Experts of a small language model.
Size: 9 layers, width 256, vocabulary 8192, 83.7M parameters.
Experts: 96 experts in each of 7 layers, 224 SiLU neurons an expert.
Below are experts of layer 5 (counted from 0) of a mixture-of-experts language model. Rows are named router (the router's row for the expert), up (a neuron's input weights, with its number) and show model dimensions 0-255. Each number is 50 + 12 x the weight over its row's rms, rounded and kept within 0 to 99.
After each expert's rows: a language model's description of what the expert responds to. This comes from a sample of Wikipedia text that the model never trained on.

# expert 17
router:41 65 50 49 36 45 54 47 45 38 62 73 66 52 37 47 55 45 44 61 60 48 34 65 62 80 75 18 39 59 55 43 56 48 41 55 32 46 37 54 32 28 52 39 42 49 60 79 41 46 66 62 55 40 41 49 32 48 62 66 45 42 50 39 45 59 49 53 30 57 51 53 49 42 43 30 30 59 54 52 53 67 56 49 37 69 52 48 42 50 38 36 38 50 31 74 36 56 40 48 47 43 29 43 61 26 80 43 67 76 42 53 39 55 43 70 14 62 35 41 44 49 44 52 57 68 50 45 62 49 45 47 62 47 45 35 55 50 55 56 51 71 19 52 37 39 41 59 41 51 57 46 51 37 42 68 49 45 52 71 55 32 61 50 51 50 62 49 47 68 36 53 71 43 46 45 64 31 51 53 55 52 75 50 50 73 42 26 70 51 59 33 38 53 37 46 47 59 44 66 42 51 47 56 47 48 52 64 33 64 69 22 53 39 54 42 32 49 57 58 52 43 47 49 46 48 55 50 39 48 76 61 60 34 66 35 61 53 28 60 51 29 45 38 62 37 62 72 35 44 35 44 43 50 48 43
up0:52 45 64 54 63 50 47 62 49 42 53 22 66 63 38 51 60 29 46 42 42 63 57 30 49 44 39 43 37 54 55 55 57 43 48 18 45 44 35 45 55 37 51 57 19 47 57 45 59 59 64 58 34 45 51 51 55 13 48 56 72 81 57 45 49 50 57 55 55 41 45 23 42 49 24 61 30 55 49 56 59 45 70 53 50 70 35 43 54 37 43 45 42 60 44 60 58 56 58 46 54 42 53 36 47 39 37 49 45 11 49 46 56 54 49 50 62 41 43 63 50 53 41 47 49 76 44 46 50 55 24 43 54 52 71 55 63 42 42 49 63 54 55 45 40 48 52 49 50 63 48 55 30 43 60 87 48 50 60 55 56 63 47 45 66 52 52 69 49 51 45 39 55 43 65 58 69 75 60 49 68 65 68 47 44 45 54 43 57 41 51 47 47 37 31 42 46 51 35 41 54 43 67 62 51 43 30 59 44 74 39 34 38 47 52 57 33 52 55 45 38 56 79 49 65 71 32 59 45 67 45 26 56 51 45 51 84 54 65 38 75 44 52 61 69 60 40 40 59 40 38 25 33 60 26 50
up1:53 34 51 53 65 46 53 24 63 37 25 50 66 48 34 32 43 63 64 60 35 60 42 36 48 63 63 41 60 59 34 59 53 45 54 42 63 53 29 45 43 44 29 26 63 61 47 61 51 53 49 45 63 63 30 51 73 51 58 47 62 45 63 43 53 44 63 58 60 72 31 41 50 57 32 46 45 60 46 79 43 59 60 46 44 53 32 50 08 66 54 68 53 41 46 53 50 34 46 52 57 38 37 35 52 46 36 51 47 60 78 63 40 22 43 74 40 70 68 52 59 72 49 40 46 71 65 44 42 52 33 65 58 48 63 58 70 50 38 67 27 55 60 56 58 59 48 49 63 72 41 71 42 51 32 51 59 46 50 58 59 62 67 44 52 39 41 59 41 51 52 28 45 55 48 55 40 61 54 60 71 63 63 28 48 35 44 55 46 46 36 55 33 49 69 59 44 52 59 38 54 44 51 57 58 29 73 46 60 58 38 74 46 69 56 44 33 35 53 56 48 59 39 50 30 44 50 60 59 47 43 48 46 48 60 41 32 62 40 57 44 32 36 60 70 48 53 40 54 42 58 78 48 53 70 57
up2:45 65 50 47 59 42 42 32 31 43 39 35 43 57 49 46 38 48 53 48 49 32 58 35 58 55 49 36 37 42 36 57 53 46 58 37 70 65 33 67 58 15 39 62 48 47 42 53 53 50 35 43 39 89 52 70 58 20 62 55 47 59 45 47 52 60 53 73 64 49 53 45 34 50 55 43 61 49 41 64 62 55 77 06 53 46 40 44 43 61 48 61 47 60 57 68 64 51 61 69 51 42 55 54 52 50 61 56 51 50 61 38 20 51 50 39 41 43 72 29 44 54 48 53 39 42 40 65 51 61 39 30 86 42 71 58 38 49 40 43 47 53 69 49 31 31 75 41 22 63 48 64 48 56 54 46 38 36 44 51 65 44 26 49 44 73 51 57 30 40 58 58 56 50 45 47 62 63 50 47 51 62 56 41 55 57 52 53 60 36 50 45 51 45 53 62 34 47 54 52 58 51 43 69 40 33 26 53 42 51 51 48 63 47 58 37 42 37 58 46 45 64 73 27 45 70 68 58 41 59 48 57 49 47 45 48 22 57 40 57 32 49 47 44 55 61 66 41 57 39 22 43 64 62 49 68
Spaces and first digits opening years, dates and coordinates, like January 2022, COVID-19, 2012, 98°01′50″, and line breaks after headings.

# expert 3
router:37 52 38 55 38 45 74 63 45 63 73 69 46 36 59 52 41 51 45 56 56 45 38 64 61 73 54 40 52 34 65 26 64 52 36 67 38 65 59 49 24 55 66 60 54 42 57 47 40 40 61 62 68 18 61 40 30 65 55 59 44 37 37 49 46 44 44 37 36 45 51 64 51 42 59 45 54 45 58 43 40 68 52 69 40 44 65 42 57 64 37 47 36 47 41 46 48 60 43 56 64 38 35 60 55 28 69 39 55 86 34 35 50 54 46 54 41 58 51 46 38 16 40 41 74 61 47 50 59 42 71 51 48 58 41 33 68 42 44 52 48 69 39 44 35 61 32 65 50 42 57 45 50 49 52 56 39 49 46 54 45 42 65 46 61 64 37 46 46 49 59 70 54 52 60 57 57 20 47 62 40 39 55 60 67 55 50 52 49 57 55 29 42 65 46 37 39 44 40 64 56 52 44 48 67 56 51 41 52 55 72 34 67 44 47 27 56 57 54 45 60 30 38 59 64 36 51 50 30 49 72 57 62 31 46 52 42 54 31 36 52 31 44 10 47 32 60 61 14 47 53 50 50 40 57 41
up1:32 42 44 57 43 38 24 45 55 50 49 29 49 60 29 34 52 52 72 53 34 49 33 44 32 47 52 41 68 54 43 53 49 53 43 38 34 57 39 63 55 45 42 21 51 46 45 69 48 69 48 50 31 74 37 41 52 29 43 27 44 60 52 69 51 62 48 58 50 55 51 53 42 44 40 63 49 53 52 62 41 65 45 35 46 74 41 54 66 57 72 39 71 75 58 73 31 51 46 49 34 42 54 38 59 52 39 43 23 46 75 46 45 36 39 37 47 63 63 46 45 50 64 30 29 58 61 48 60 63 34 53 49 54 86 56 20 54 73 70 37 33 46 60 52 61 54 29 56 55 53 58 39 47 47 63 32 56 36 39 64 53 59 70 54 54 64 62 52 57 45 40 51 57 42 40 52 60 44 43 46 37 29 32 51 42 42 60 59 46 45 46 39 45 39 69 53 46 37 58 54 51 70 60 41 37 63 45 47 40 48 61 67 54 77 55 53 37 58 48 65 88 50 43 38 73 59 51 39 63 35 60 36 59 51 58 59 54 50 69 37 59 46 53 46 49 55 42 70 76 59 50 50 38 47 48
up2:72 48 61 50 55 62 38 47 52 52 62 58 53 38 40 38 56 42 68 43 43 64 49 52 53 22 61 58 55 67 34 48 34 39 45 61 49 49 29 41 44 49 45 46 39 54 41 45 45 31 46 23 47 68 46 49 60 46 72 46 46 68 63 73 43 47 42 73 45 41 35 49 53 54 69 44 55 47 41 71 35 61 49 54 45 39 48 34 50 61 43 47 62 53 53 49 45 49 55 42 42 40 67 22 31 60 56 50 35 35 58 43 45 38 46 42 60 55 45 56 49 68 55 49 37 67 53 42 60 24 57 38 32 35 48 62 34 50 58 49 44 53 27 41 68 66 46 27 59 65 50 50 48 51 51 46 54 63 50 45 61 70 56 43 34 35 47 55 59 61 64 38 45 38 52 41 29 64 33 68 73 39 61 47 31 55 48 54 51 50 58 48 49 56 51 44 53 77 42 56 53 41 44 35 38 71 48 67 53 47 39 42 32 61 45 67 49 63 59 50 36 80 44 43 39 37 51 55 86 45 37 67 36 51 76 38 27 51 61 48 77 65 90 63 64 64 59 67 71 54 42 38 43 51 68 56
up3:61 33 51 54 47 61 19 42 54 70 47 49 48 57 26 59 72 47 62 59 34 75 82 45 45 42 69 60 40 54 50 69 51 54 57 49 61 15 51 61 57 51 43 30 48 44 47 44 69 68 36 50 43 73 36 43 60 25 35 46 40 63 53 51 64 54 68 50 48 29 34 51 58 40 48 58 42 36 48 41 40 43 52 49 55 51 43 50 39 64 66 46 64 56 57 65 49 45 66 66 42 37 73 50 13 61 40 61 51 47 72 72 63 38 55 46 37 65 46 63 59 47 66 60 32 58 59 41 34 85 50 58 56 53 54 69 27 48 60 49 45 36 79 58 42 44 47 48 58 57 51 58 55 48 47 62 51 53 45 31 57 57 52 40 37 39 65 51 52 41 55 50 50 43 38 42 40 75 26 40 61 56 53 54 44 52 60 45 57 62 47 43 64 46 53 63 62 50 64 40 47 52 54 43 30 32 45 61 53 62 43 52 52 67 71 64 55 39 48 48 35 53 53 42 38 58 48 65 62 62 32 59 39 56 76 30 59 52 46 48 57 63 57 48 51 49 75 45 63 60 78 28 44 45 38 40
Bare space tokens, mostly before digits in tables, date ranges and scores, plus some content words like read, said, historical, wealth.

# expert 36
router:64 71 62 38 40 60 51 42 56 45 52 41 66 48 53 13 77 45 42 29 28 64 28 54 51 56 52 40 44 46 49 48 42 55 57 67 46 58 46 48 41 61 34 71 53 55 95 62 67 33 43 41 62 55 44 51 49 60 50 37 32 45 52 54 43 55 42 35 48 49 55 58 50 55 75 55 41 68 71 42 28 56 59 64 22 49 39 53 78 55 49 58 56 35 42 34 40 58 31 41 57 39 35 57 54 48 62 48 44 49 63 40 51 66 57 70 50 59 44 52 50 31 45 64 63 54 57 68 55 37 53 33 29 48 36 32 49 35 44 54 68 52 49 61 59 41 26 64 55 55 55 50 65 52 45 37 41 42 39 28 50 52 64 67 62 58 13 36 49 64 49 40 52 58 64 50 58 36 38 45 52 56 56 35 72 55 33 41 39 46 43 37 53 51 36 59 58 51 38 64 55 54 39 47 55 56 28 37 50 39 58 26 66 47 39 29 68 44 64 22 51 45 35 58 61 48 49 56 52 45 63 32 51 48 57 40 52 54 29 59 53 41 32 44 51 58 47 60 47 45 62 64 75 52 64 34
up0:56 37 48 20 54 55 55 60 44 40 45 39 62 51 62 50 55 48 59 20 53 41 62 55 58 64 40 46 63 37 41 53 27 38 54 40 34 53 33 38 53 29 50 46 40 67 43 43 49 54 23 59 53 70 55 83 74 59 54 59 53 47 66 49 63 44 62 52 60 37 39 41 53 57 56 58 46 51 54 56 49 56 46 44 64 57 43 47 40 73 66 40 48 45 47 63 62 73 45 58 64 63 42 61 41 51 65 62 54 39 59 61 24 47 60 49 78 52 49 44 63 39 58 60 46 37 45 55 48 55 68 19 26 40 40 62 19 46 37 46 63 43 60 49 50 37 55 47 78 61 36 48 61 62 42 39 45 49 57 34 39 68 56 42 28 45 48 39 41 74 50 47 46 48 69 51 47 60 50 22 50 37 57 47 49 48 71 52 61 38 46 49 54 39 57 60 54 47 39 78 47 67 27 37 46 63 62 42 49 18 18 50 31 52 28 51 60 36 42 52 40 67 39 46 44 40 49 47 41 46 20 48 51 60 57 33 40 62 53 48 39 56 51 67 52 26 49 48 44 62 58 50 58 58 62 70
up1:39 46 62 50 41 43 39 41 57 33 38 33 62 43 46 44 50 43 42 29 64 60 58 36 42 52 60 35 60 50 60 57 36 72 47 53 34 46 60 53 66 40 55 46 51 63 47 57 56 36 61 25 40 85 48 38 69 50 27 50 52 57 49 50 60 49 54 74 60 74 45 40 49 71 55 48 32 66 48 71 57 43 34 48 45 62 36 51 67 76 53 56 64 33 57 57 60 55 48 59 29 61 54 40 29 40 48 48 24 49 72 75 60 51 52 82 69 48 57 64 67 30 61 50 48 70 27 45 60 35 38 38 52 65 64 61 40 26 46 39 40 35 43 66 51 60 62 51 28 52 65 50 47 57 43 46 52 49 39 71 64 72 43 46 54 55 56 39 37 76 32 40 51 57 20 36 60 63 50 39 55 53 48 47 55 42 20 37 60 61 57 77 47 44 58 60 51 39 40 53 66 47 41 53 50 47 58 37 47 69 37 41 59 44 43 52 42 49 53 44 57 55 64 51 47 43 60 54 51 63 52 60 48 51 55 41 37 44 53 51 58 57 48 39 52 17 31 47 61 51 65 41 38 44 60 77
up2:48 73 81 47 49 45 33 52 47 40 61 34 43 35 34 27 59 35 55 19 32 57 43 41 60 44 42 41 67 42 37 37 32 23 63 34 45 39 54 56 48 46 19 45 76 31 61 50 61 28 62 52 43 50 51 50 69 36 65 47 51 58 54 35 40 49 44 70 60 42 51 36 49 46 48 32 48 57 53 62 42 40 63 52 73 62 54 52 43 68 29 44 41 52 43 63 44 01 44 51 47 43 47 47 27 56 40 54 31 56 59 64 71 45 53 68 45 49 66 66 49 49 31 59 49 51 55 54 30 65 65 39 41 57 38 52 42 53 61 71 45 51 51 46 44 53 59 55 55 40 43 64 37 50 24 47 61 39 46 44 55 67 40 53 50 63 50 65 45 64 47 24 46 40 51 57 55 52 65 48 50 55 49 71 57 30 30 47 51 45 33 47 64 45 70 35 57 42 55 56 50 45 71 38 31 59 47 40 55 44 44 62 61 79 39 49 44 48 44 57 47 65 49 56 62 51 57 61 50 42 22 49 38 50 51 50 57 77 63 41 49 65 61 52 72 58 47 48 45 57 50 49 53 49 53 83
First digits of numbers in tables and dates, like 0, 1995, 2025, and opening fragments of words such as co, th, te, ri.

# expert 45
router:45 54 39 60 49 40 74 67 43 61 74 67 59 36 59 49 34 56 43 56 54 51 39 63 51 67 54 29 52 39 68 24 63 53 39 62 43 64 59 48 28 51 60 69 61 40 65 45 38 38 65 62 74 19 46 40 31 69 58 59 35 43 36 47 56 42 53 36 45 49 54 65 48 52 64 44 56 59 52 42 45 72 46 68 41 42 62 42 54 63 43 54 38 41 36 38 41 64 46 50 57 40 38 57 49 29 68 45 55 75 42 26 54 53 44 51 39 48 59 42 38 23 33 45 68 57 52 45 64 37 58 49 54 48 40 33 62 49 59 55 46 64 31 41 31 65 42 62 52 51 55 47 51 57 54 50 36 41 55 54 44 39 64 48 69 61 41 44 55 43 61 72 64 47 64 61 60 25 38 63 46 43 48 69 55 65 49 46 47 55 50 26 47 81 49 45 38 44 36 67 62 40 44 52 63 57 41 51 45 58 72 37 66 45 43 37 58 59 46 43 57 38 45 56 51 35 50 44 26 29 66 54 67 30 47 53 40 54 43 35 45 34 46 11 50 27 65 64 19 41 41 56 56 38 62 47
up2:59 63 74 60 61 69 21 43 39 27 59 68 77 21 45 47 68 46 68 31 63 60 57 57 68 58 33 51 43 39 66 54 52 28 55 61 41 49 49 55 76 28 46 47 50 55 43 68 53 45 52 54 38 49 63 57 65 46 59 57 41 61 54 44 57 41 52 75 78 48 31 45 55 42 53 52 45 46 73 42 48 26 65 42 62 66 41 63 54 65 53 63 51 57 42 58 34 47 47 32 57 51 69 39 42 50 53 45 73 46 47 64 62 53 56 44 51 35 41 48 65 47 47 38 46 51 57 66 65 40 56 57 46 53 49 45 48 29 53 51 52 53 53 60 50 42 54 53 44 39 63 48 71 43 39 54 57 68 36 49 52 43 61 33 38 64 66 74 32 73 67 43 44 75 66 56 55 52 49 75 40 45 64 34 48 48 33 62 61 44 54 57 58 58 51 58 58 64 65 58 38 61 47 47 37 49 51 46 15 18 36 61 59 48 32 64 26 40 48 74 43 52 63 67 60 54 59 42 49 55 59 44 36 42 39 32 40 60 46 53 68 67 64 50 50 62 58 55 54 72 50 41 53 57 32 64
up3:62 65 58 54 66 56 39 55 41 57 44 35 48 75 47 57 68 59 46 52 55 58 64 47 55 31 25 39 50 44 48 61 66 68 57 51 45 62 40 59 66 50 42 52 55 69 55 45 42 54 48 35 54 51 25 45 56 52 50 29 70 57 43 35 55 55 55 62 56 47 47 40 49 54 54 60 34 44 51 53 30 53 58 55 37 49 34 65 66 74 51 54 54 48 45 51 09 52 63 50 55 68 39 48 30 52 29 55 44 49 74 53 48 35 68 35 48 52 61 41 37 54 70 70 28 54 53 47 46 75 45 60 51 27 53 61 41 55 31 66 39 42 36 32 48 44 58 38 60 48 56 42 43 57 46 52 66 69 74 66 45 50 32 56 38 43 65 30 29 61 52 52 49 43 50 48 46 80 48 47 75 27 54 47 50 49 53 60 24 38 70 72 37 51 37 61 69 68 53 62 57 58 45 70 28 44 50 32 35 49 42 45 49 47 41 63 42 52 54 42 46 52 70 56 69 50 55 41 51 50 26 44 40 59 70 24 41 44 42 54 40 44 55 49 47 73 37 53 79 64 43 70 37 53 44 64
up4:76 32 59 42 40 50 54 41 47 36 51 58 66 45 43 51 43 37 38 49 38 59 55 25 52 39 63 33 50 68 29 47 45 60 45 44 49 52 41 55 57 51 49 39 66 60 41 48 49 40 29 46 36 74 44 69 52 39 41 56 63 55 59 46 40 56 38 79 61 39 63 48 51 51 38 61 54 34 38 41 40 20 58 18 49 51 55 57 56 36 55 61 53 52 51 48 34 54 48 55 46 35 32 38 51 61 28 67 40 40 64 46 44 48 35 63 55 64 76 56 52 60 73 68 55 68 46 52 41 60 70 40 52 58 68 59 54 24 37 41 54 41 58 56 52 64 61 53 40 63 57 58 52 45 41 59 72 48 75 66 47 69 33 45 71 33 49 50 67 43 41 48 60 48 39 28 50 70 51 39 47 63 67 59 33 07 42 36 47 48 54 69 67 48 51 39 48 46 68 55 47 53 75 55 54 20 60 52 56 26 41 46 71 67 37 76 55 68 45 52 41 54 55 69 58 59 51 43 54 55 44 38 40 56 51 48 50 62 53 39 36 35 36 57 52 48 29 27 52 55 56 58 52 49 58 43
Space tokens opening pipe-table cells before scores, attendance and numbers in sports league and result tables, plus headers like Votes, Score, Result.

# expert 35
router:48 50 32 64 38 40 62 78 44 54 61 56 59 44 59 58 47 63 37 62 59 54 43 76 63 75 67 33 39 40 52 21 48 54 38 62 52 62 53 60 36 45 53 55 71 45 49 53 35 37 46 50 75 24 49 42 30 56 46 46 29 30 44 61 52 54 23 45 46 42 56 68 37 52 57 47 64 58 56 33 35 70 40 72 52 46 57 57 59 60 26 62 38 54 49 41 45 62 30 52 55 31 38 57 60 29 67 40 45 66 40 42 56 44 20 62 65 68 32 46 51 40 34 48 72 49 44 42 57 53 68 60 43 50 46 44 58 70 35 50 54 62 39 40 32 68 45 51 57 45 49 37 45 54 37 47 39 54 49 43 42 49 56 61 58 50 35 43 65 49 46 52 51 58 50 53 64 34 65 55 40 41 36 48 82 45 44 47 40 54 47 37 38 77 48 47 38 42 34 77 59 35 48 43 49 63 66 58 47 58 63 22 62 22 66 45 43 45 43 44 46 39 48 44 49 32 64 28 31 52 63 50 54 46 40 51 53 29 44 45 40 37 50 20 47 38 48 64 26 50 41 66 44 41 59 49
up0:60 45 49 66 76 46 56 56 41 39 48 27 43 58 39 65 42 55 50 58 56 70 29 12 64 58 65 64 36 56 48 42 42 43 53 58 76 37 47 49 66 39 67 45 36 63 58 42 48 58 53 43 43 55 41 52 63 38 48 71 47 56 59 51 44 78 59 58 50 38 45 50 61 31 42 63 36 53 53 55 46 50 61 62 92 48 57 48 53 60 49 63 58 63 77 59 39 67 34 46 58 46 51 63 47 54 64 61 47 32 63 47 38 56 44 42 45 39 45 65 55 62 51 54 54 42 54 56 76 41 42 59 59 44 56 64 64 49 36 31 53 43 48 53 42 61 61 33 52 51 54 58 53 41 47 38 53 36 69 51 62 42 29 43 35 22 46 53 45 60 46 43 49 65 35 49 46 50 75 27 43 53 46 15 29 51 53 58 28 59 58 41 56 45 56 66 45 61 53 47 47 35 46 37 55 53 55 36 47 41 45 40 64 71 29 56 37 57 58 64 35 64 41 41 32 32 27 72 45 51 48 38 41 39 43 62 39 47 54 57 56 73 69 65 46 86 56 34 46 61 64 59 29 65 51 47
up1:54 42 70 62 47 73 46 44 52 35 50 40 51 59 48 55 40 43 45 26 55 61 33 35 51 46 70 55 44 40 36 54 55 47 45 68 61 36 49 35 64 57 54 47 41 64 45 28 59 47 46 40 20 58 31 54 62 40 58 49 53 47 62 52 47 57 58 57 65 27 58 49 55 41 33 50 38 51 28 51 62 42 53 53 74 45 46 38 65 45 43 51 60 79 61 48 46 43 41 38 47 70 52 48 59 61 41 48 66 52 66 48 42 56 53 37 40 39 55 64 65 64 53 65 64 68 44 72 33 52 39 46 53 58 51 60 51 66 34 49 49 44 52 44 59 30 42 38 25 52 39 41 74 68 35 45 48 32 53 51 58 33 53 55 34 44 52 43 38 65 44 36 35 47 28 44 48 59 79 46 22 54 50 23 50 66 53 37 45 45 28 48 46 51 52 81 40 83 53 43 54 35 49 54 33 40 55 62 60 45 40 47 35 43 60 45 44 29 72 71 26 69 62 55 28 53 50 64 62 46 17 44 42 45 55 46 38 52 41 57 55 58 43 61 73 86 48 58 45 48 55 55 41 55 54 45
up2:53 47 55 62 69 46 44 54 50 45 44 53 58 52 32 61 38 50 57 64 57 74 50 31 29 29 34 46 27 58 43 50 48 56 58 64 72 50 32 70 65 41 64 44 39 44 31 40 52 67 27 38 52 57 47 43 59 59 56 61 37 53 64 55 65 41 50 62 77 43 35 46 36 33 33 56 49 46 49 66 53 52 52 49 48 66 63 51 48 40 47 51 49 61 50 57 51 56 23 54 60 34 56 30 43 48 34 51 46 45 69 57 41 59 50 65 56 51 42 60 65 64 45 56 48 31 52 65 62 54 42 44 40 77 66 53 44 51 47 53 41 41 51 50 49 36 86 30 60 34 54 49 53 73 46 48 47 38 43 25 58 70 53 56 46 41 43 35 57 59 48 31 68 55 67 49 30 68 67 33 48 55 51 47 48 43 37 72 54 33 39 43 47 55 70 61 43 55 61 64 48 63 64 39 47 51 51 44 31 39 42 31 28 68 61 53 56 45 41 96 30 67 60 41 32 50 47 40 57 62 51 44 42 28 74 49 52 48 47 53 45 61 59 65 84 64 68 47 51 34 65 55 46 59 55 56
Pipe separators and spaces between numbers in sports and results tables, especially near row ends, plus month names in dates.

# expert 6
router:64 44 71 50 62 57 35 68 55 47 50 40 57 66 56 43 37 40 45 48 65 32 52 46 71 53 45 49 49 52 62 40 35 49 50 50 65 56 34 61 68 53 47 57 47 58 49 51 44 35 42 55 53 70 73 30 56 45 57 34 88 58 41 66 50 56 59 64 63 60 35 57 42 51 64 44 52 51 38 28 65 35 48 30 56 32 49 33 71 64 40 36 37 50 51 50 22 44 40 51 61 53 60 33 40 43 40 32 48 38 61 34 41 39 41 55 40 71 53 59 30 70 54 49 48 45 55 49 18 60 38 66 59 45 37 49 30 56 39 66 38 58 47 44 61 51 55 44 36 50 41 52 54 42 42 41 78 85 50 56 47 23 26 43 48 53 40 53 60 50 52 35 56 47 67 36 48 45 48 43 69 54 56 59 72 42 37 42 45 65 34 55 48 69 48 57 42 63 58 49 73 38 49 60 68 56 70 55 48 59 55 51 58 55 62 65 53 50 51 50 55 50 44 84 63 49 45 29 40 57 23 29 52 66 35 55 50 49 55 58 33 58 41 60 36 43 38 50 68 57 70 80 60 56 40 61
up0:47 70 57 49 65 48 18 43 61 62 50 64 64 58 43 60 78 45 40 55 45 70 56 29 61 30 45 72 50 45 61 51 70 35 54 64 65 63 34 56 39 55 33 61 28 62 47 51 65 47 38 47 43 48 42 50 44 44 47 42 66 60 54 50 35 48 70 60 64 31 56 56 51 58 59 34 64 61 59 61 55 39 56 38 52 48 33 36 47 49 48 24 58 84 53 51 68 52 33 58 54 36 52 45 38 72 34 45 56 54 58 44 57 57 33 52 74 72 59 78 66 53 50 44 51 74 62 60 37 55 45 52 47 82 45 47 50 47 52 58 37 39 68 73 48 44 44 41 57 61 40 42 64 37 54 35 46 58 79 55 51 33 41 60 24 74 40 54 67 46 46 41 67 39 59 44 67 51 58 70 33 61 51 50 47 48 48 46 34 46 41 35 37 51 37 45 39 79 47 55 54 78 52 70 44 64 55 40 28 48 56 57 62 53 45 52 43 48 43 54 59 70 66 50 63 62 63 58 49 48 46 40 33 47 33 52 40 29 49 58 39 61 61 63 52 53 52 42 60 63 45 34 34 57 40 45
up1:66 62 52 55 47 48 48 43 61 49 53 30 46 71 48 36 50 57 48 66 44 42 33 39 44 36 55 53 35 53 56 56 48 47 78 46 55 54 32 46 58 44 48 27 41 54 66 41 65 34 32 40 40 57 54 55 59 51 30 41 58 21 53 55 55 59 63 58 35 60 30 56 53 43 48 44 60 62 68 49 61 47 63 38 80 61 47 67 52 68 42 49 32 77 46 83 51 28 49 44 54 45 75 38 66 59 32 36 39 64 30 38 40 41 39 49 49 55 53 31 43 60 51 48 58 43 62 61 28 71 59 39 66 52 65 61 26 41 43 67 54 60 48 46 49 57 64 32 40 56 39 57 56 54 37 33 61 26 40 40 68 34 37 58 45 22 42 43 57 47 52 28 52 57 49 33 59 51 48 63 45 46 44 55 55 44 34 53 47 44 19 62 58 57 81 65 56 60 46 32 51 56 96 46 48 51 37 38 49 50 51 56 52 43 47 47 46 65 67 62 43 60 51 38 62 51 30 48 76 62 33 53 51 61 44 42 45 60 69 46 37 48 46 46 44 49 29 57 52 66 64 41 43 43 50 55
up2:59 52 55 51 42 75 52 40 39 62 41 52 49 62 43 63 44 34 63 63 47 58 33 44 55 32 45 54 65 57 43 44 54 37 59 41 33 52 27 53 54 48 32 54 35 41 41 44 67 36 36 72 28 44 34 47 82 60 05 55 69 55 55 50 40 56 53 40 48 63 30 53 56 71 64 45 53 42 49 59 56 58 51 50 47 63 57 50 67 48 55 55 54 58 39 34 39 38 63 46 41 61 65 71 48 42 29 56 18 27 53 57 70 63 29 50 45 67 58 68 49 54 67 38 39 59 48 51 66 60 38 53 29 66 54 41 30 47 33 32 61 51 52 61 57 35 44 38 53 45 57 58 58 40 59 53 58 41 38 32 70 35 43 73 24 30 46 39 63 31 43 41 53 74 56 44 54 54 64 28 57 41 54 50 48 47 40 43 63 48 54 68 74 60 50 65 52 29 55 39 49 58 50 52 49 46 54 57 48 54 41 37 46 49 54 66 41 41 43 49 60 48 68 43 56 55 72 54 72 56 32 43 37 50 61 51 55 42 53 64 49 81 47 43 44 43 75 46 76 63 54 55 58 45 36 48
Pipes and line breaks that begin a new table row or cell in sports results and discographies, plus month abbreviations like Mar, Aug.

# expert 60
router:61 43 43 63 54 42 55 80 43 67 47 51 69 50 19 67 29 53 61 43 44 51 34 48 46 37 54 78 61 53 42 14 55 45 47 48 27 62 41 38 48 24 67 44 58 37 66 64 48 38 43 43 42 49 62 65 61 38 56 42 30 48 61 41 44 45 51 51 48 55 37 34 44 70 46 45 50 60 50 32 39 49 28 63 54 59 62 51 46 62 41 55 41 59 39 56 56 60 57 64 37 34 47 41 52 31 52 48 52 50 58 62 42 58 24 49 57 39 36 53 57 51 75 58 31 53 52 54 46 40 39 47 49 23 47 53 59 53 44 26 56 51 63 38 51 49 38 54 69 48 45 65 32 57 31 44 41 37 59 69 55 46 56 66 52 48 19 51 50 56 58 40 57 45 51 50 51 59 62 60 50 50 45 30 74 58 83 58 68 44 65 64 34 50 37 48 55 46 46 59 38 44 48 52 34 56 99 54 37 58 45 31 49 31 21 60 54 35 57 51 34 53 48 27 55 34 56 62 54 66 39 61 48 65 52 48 52 74 51 29 41 52 58 56 56 57 45 54 30 47 57 55 58 48 50 69
up0:71 35 50 51 53 53 43 51 47 26 56 48 56 32 22 52 66 41 52 56 42 42 67 55 35 41 42 35 51 49 49 43 45 51 55 27 64 51 24 57 65 27 46 44 65 47 54 42 57 45 39 50 40 76 49 64 55 49 48 58 43 44 80 37 50 41 23 47 31 51 45 35 42 57 62 47 63 32 58 41 47 45 42 42 44 55 53 44 28 28 52 62 63 34 65 51 56 63 66 29 39 35 55 48 44 57 38 59 48 59 60 69 48 39 38 39 55 62 42 40 57 70 77 51 49 56 29 48 64 49 45 49 50 39 66 69 57 41 53 29 57 35 61 59 42 30 39 61 70 71 44 73 55 65 44 32 45 37 34 69 35 56 45 49 47 51 54 62 51 60 54 46 61 62 48 41 49 45 48 29 75 60 46 46 58 49 71 49 74 32 87 67 56 33 64 50 50 35 48 65 65 39 37 48 26 47 61 67 47 41 48 50 56 35 48 63 52 49 51 32 44 75 42 41 49 58 38 59 59 74 50 50 50 73 36 56 60 26 66 35 45 48 57 54 45 63 33 45 48 58 42 50 46 49 34 40
up1:43 50 44 43 59 43 44 60 36 70 44 56 48 64 44 53 53 68 40 51 53 56 43 43 57 67 29 63 45 50 46 52 71 36 68 30 36 55 39 51 59 37 45 33 38 61 41 71 49 34 37 29 42 84 39 50 69 42 52 34 42 58 48 65 34 56 75 49 53 54 37 26 76 30 58 57 54 55 57 37 49 42 46 46 69 65 55 61 72 39 38 45 64 75 64 54 34 49 42 57 70 45 58 56 49 59 41 76 62 59 59 52 53 36 38 31 48 48 43 44 55 71 64 66 23 49 63 40 33 60 35 47 40 36 50 55 49 49 52 50 43 67 70 61 45 50 47 44 47 47 39 59 55 32 39 49 89 50 58 46 69 40 43 60 48 29 42 30 56 53 47 38 54 50 45 35 52 49 58 49 66 52 56 57 34 39 62 69 47 46 38 66 33 44 54 59 54 82 53 39 26 60 47 68 57 48 54 38 48 65 48 49 50 59 28 56 48 18 56 38 27 41 51 34 31 53 48 65 44 62 44 66 54 65 41 54 39 45 67 62 45 63 53 54 44 64 37 49 54 61 69 55 48 54 54 32
up2:32 61 49 56 44 49 47 52 65 59 34 50 36 48 37 76 45 72 58 60 37 40 57 33 49 47 68 70 43 38 44 42 30 45 46 32 62 65 56 57 62 31 50 43 38 47 34 46 32 74 48 45 42 64 45 68 68 37 51 27 47 41 46 36 43 41 72 84 63 24 47 34 64 55 50 40 61 48 37 30 47 48 56 48 49 57 50 61 55 62 45 68 53 75 45 57 52 57 49 46 27 57 48 51 54 47 56 40 53 54 67 60 44 32 52 61 39 46 53 53 63 56 54 29 28 59 53 60 37 45 51 38 52 35 43 48 36 58 18 55 56 55 80 40 62 36 69 57 56 60 57 37 40 57 33 55 70 49 49 38 40 63 67 64 50 38 39 67 27 75 61 44 54 46 51 45 55 56 61 49 55 61 64 32 31 72 43 48 80 44 49 62 46 51 41 36 46 51 53 40 41 65 49 53 52 54 57 63 47 26 58 72 44 56 67 61 57 41 50 40 32 60 55 46 59 42 51 65 53 44 47 23 49 69 65 48 60 29 72 58 58 38 44 53 71 42 49 49 42 70 49 53 71 56 46 28
Pipes separating cells inside table rows, in filmographies, sports and astronomy tables, plus abstract nouns like access, treatment, threat.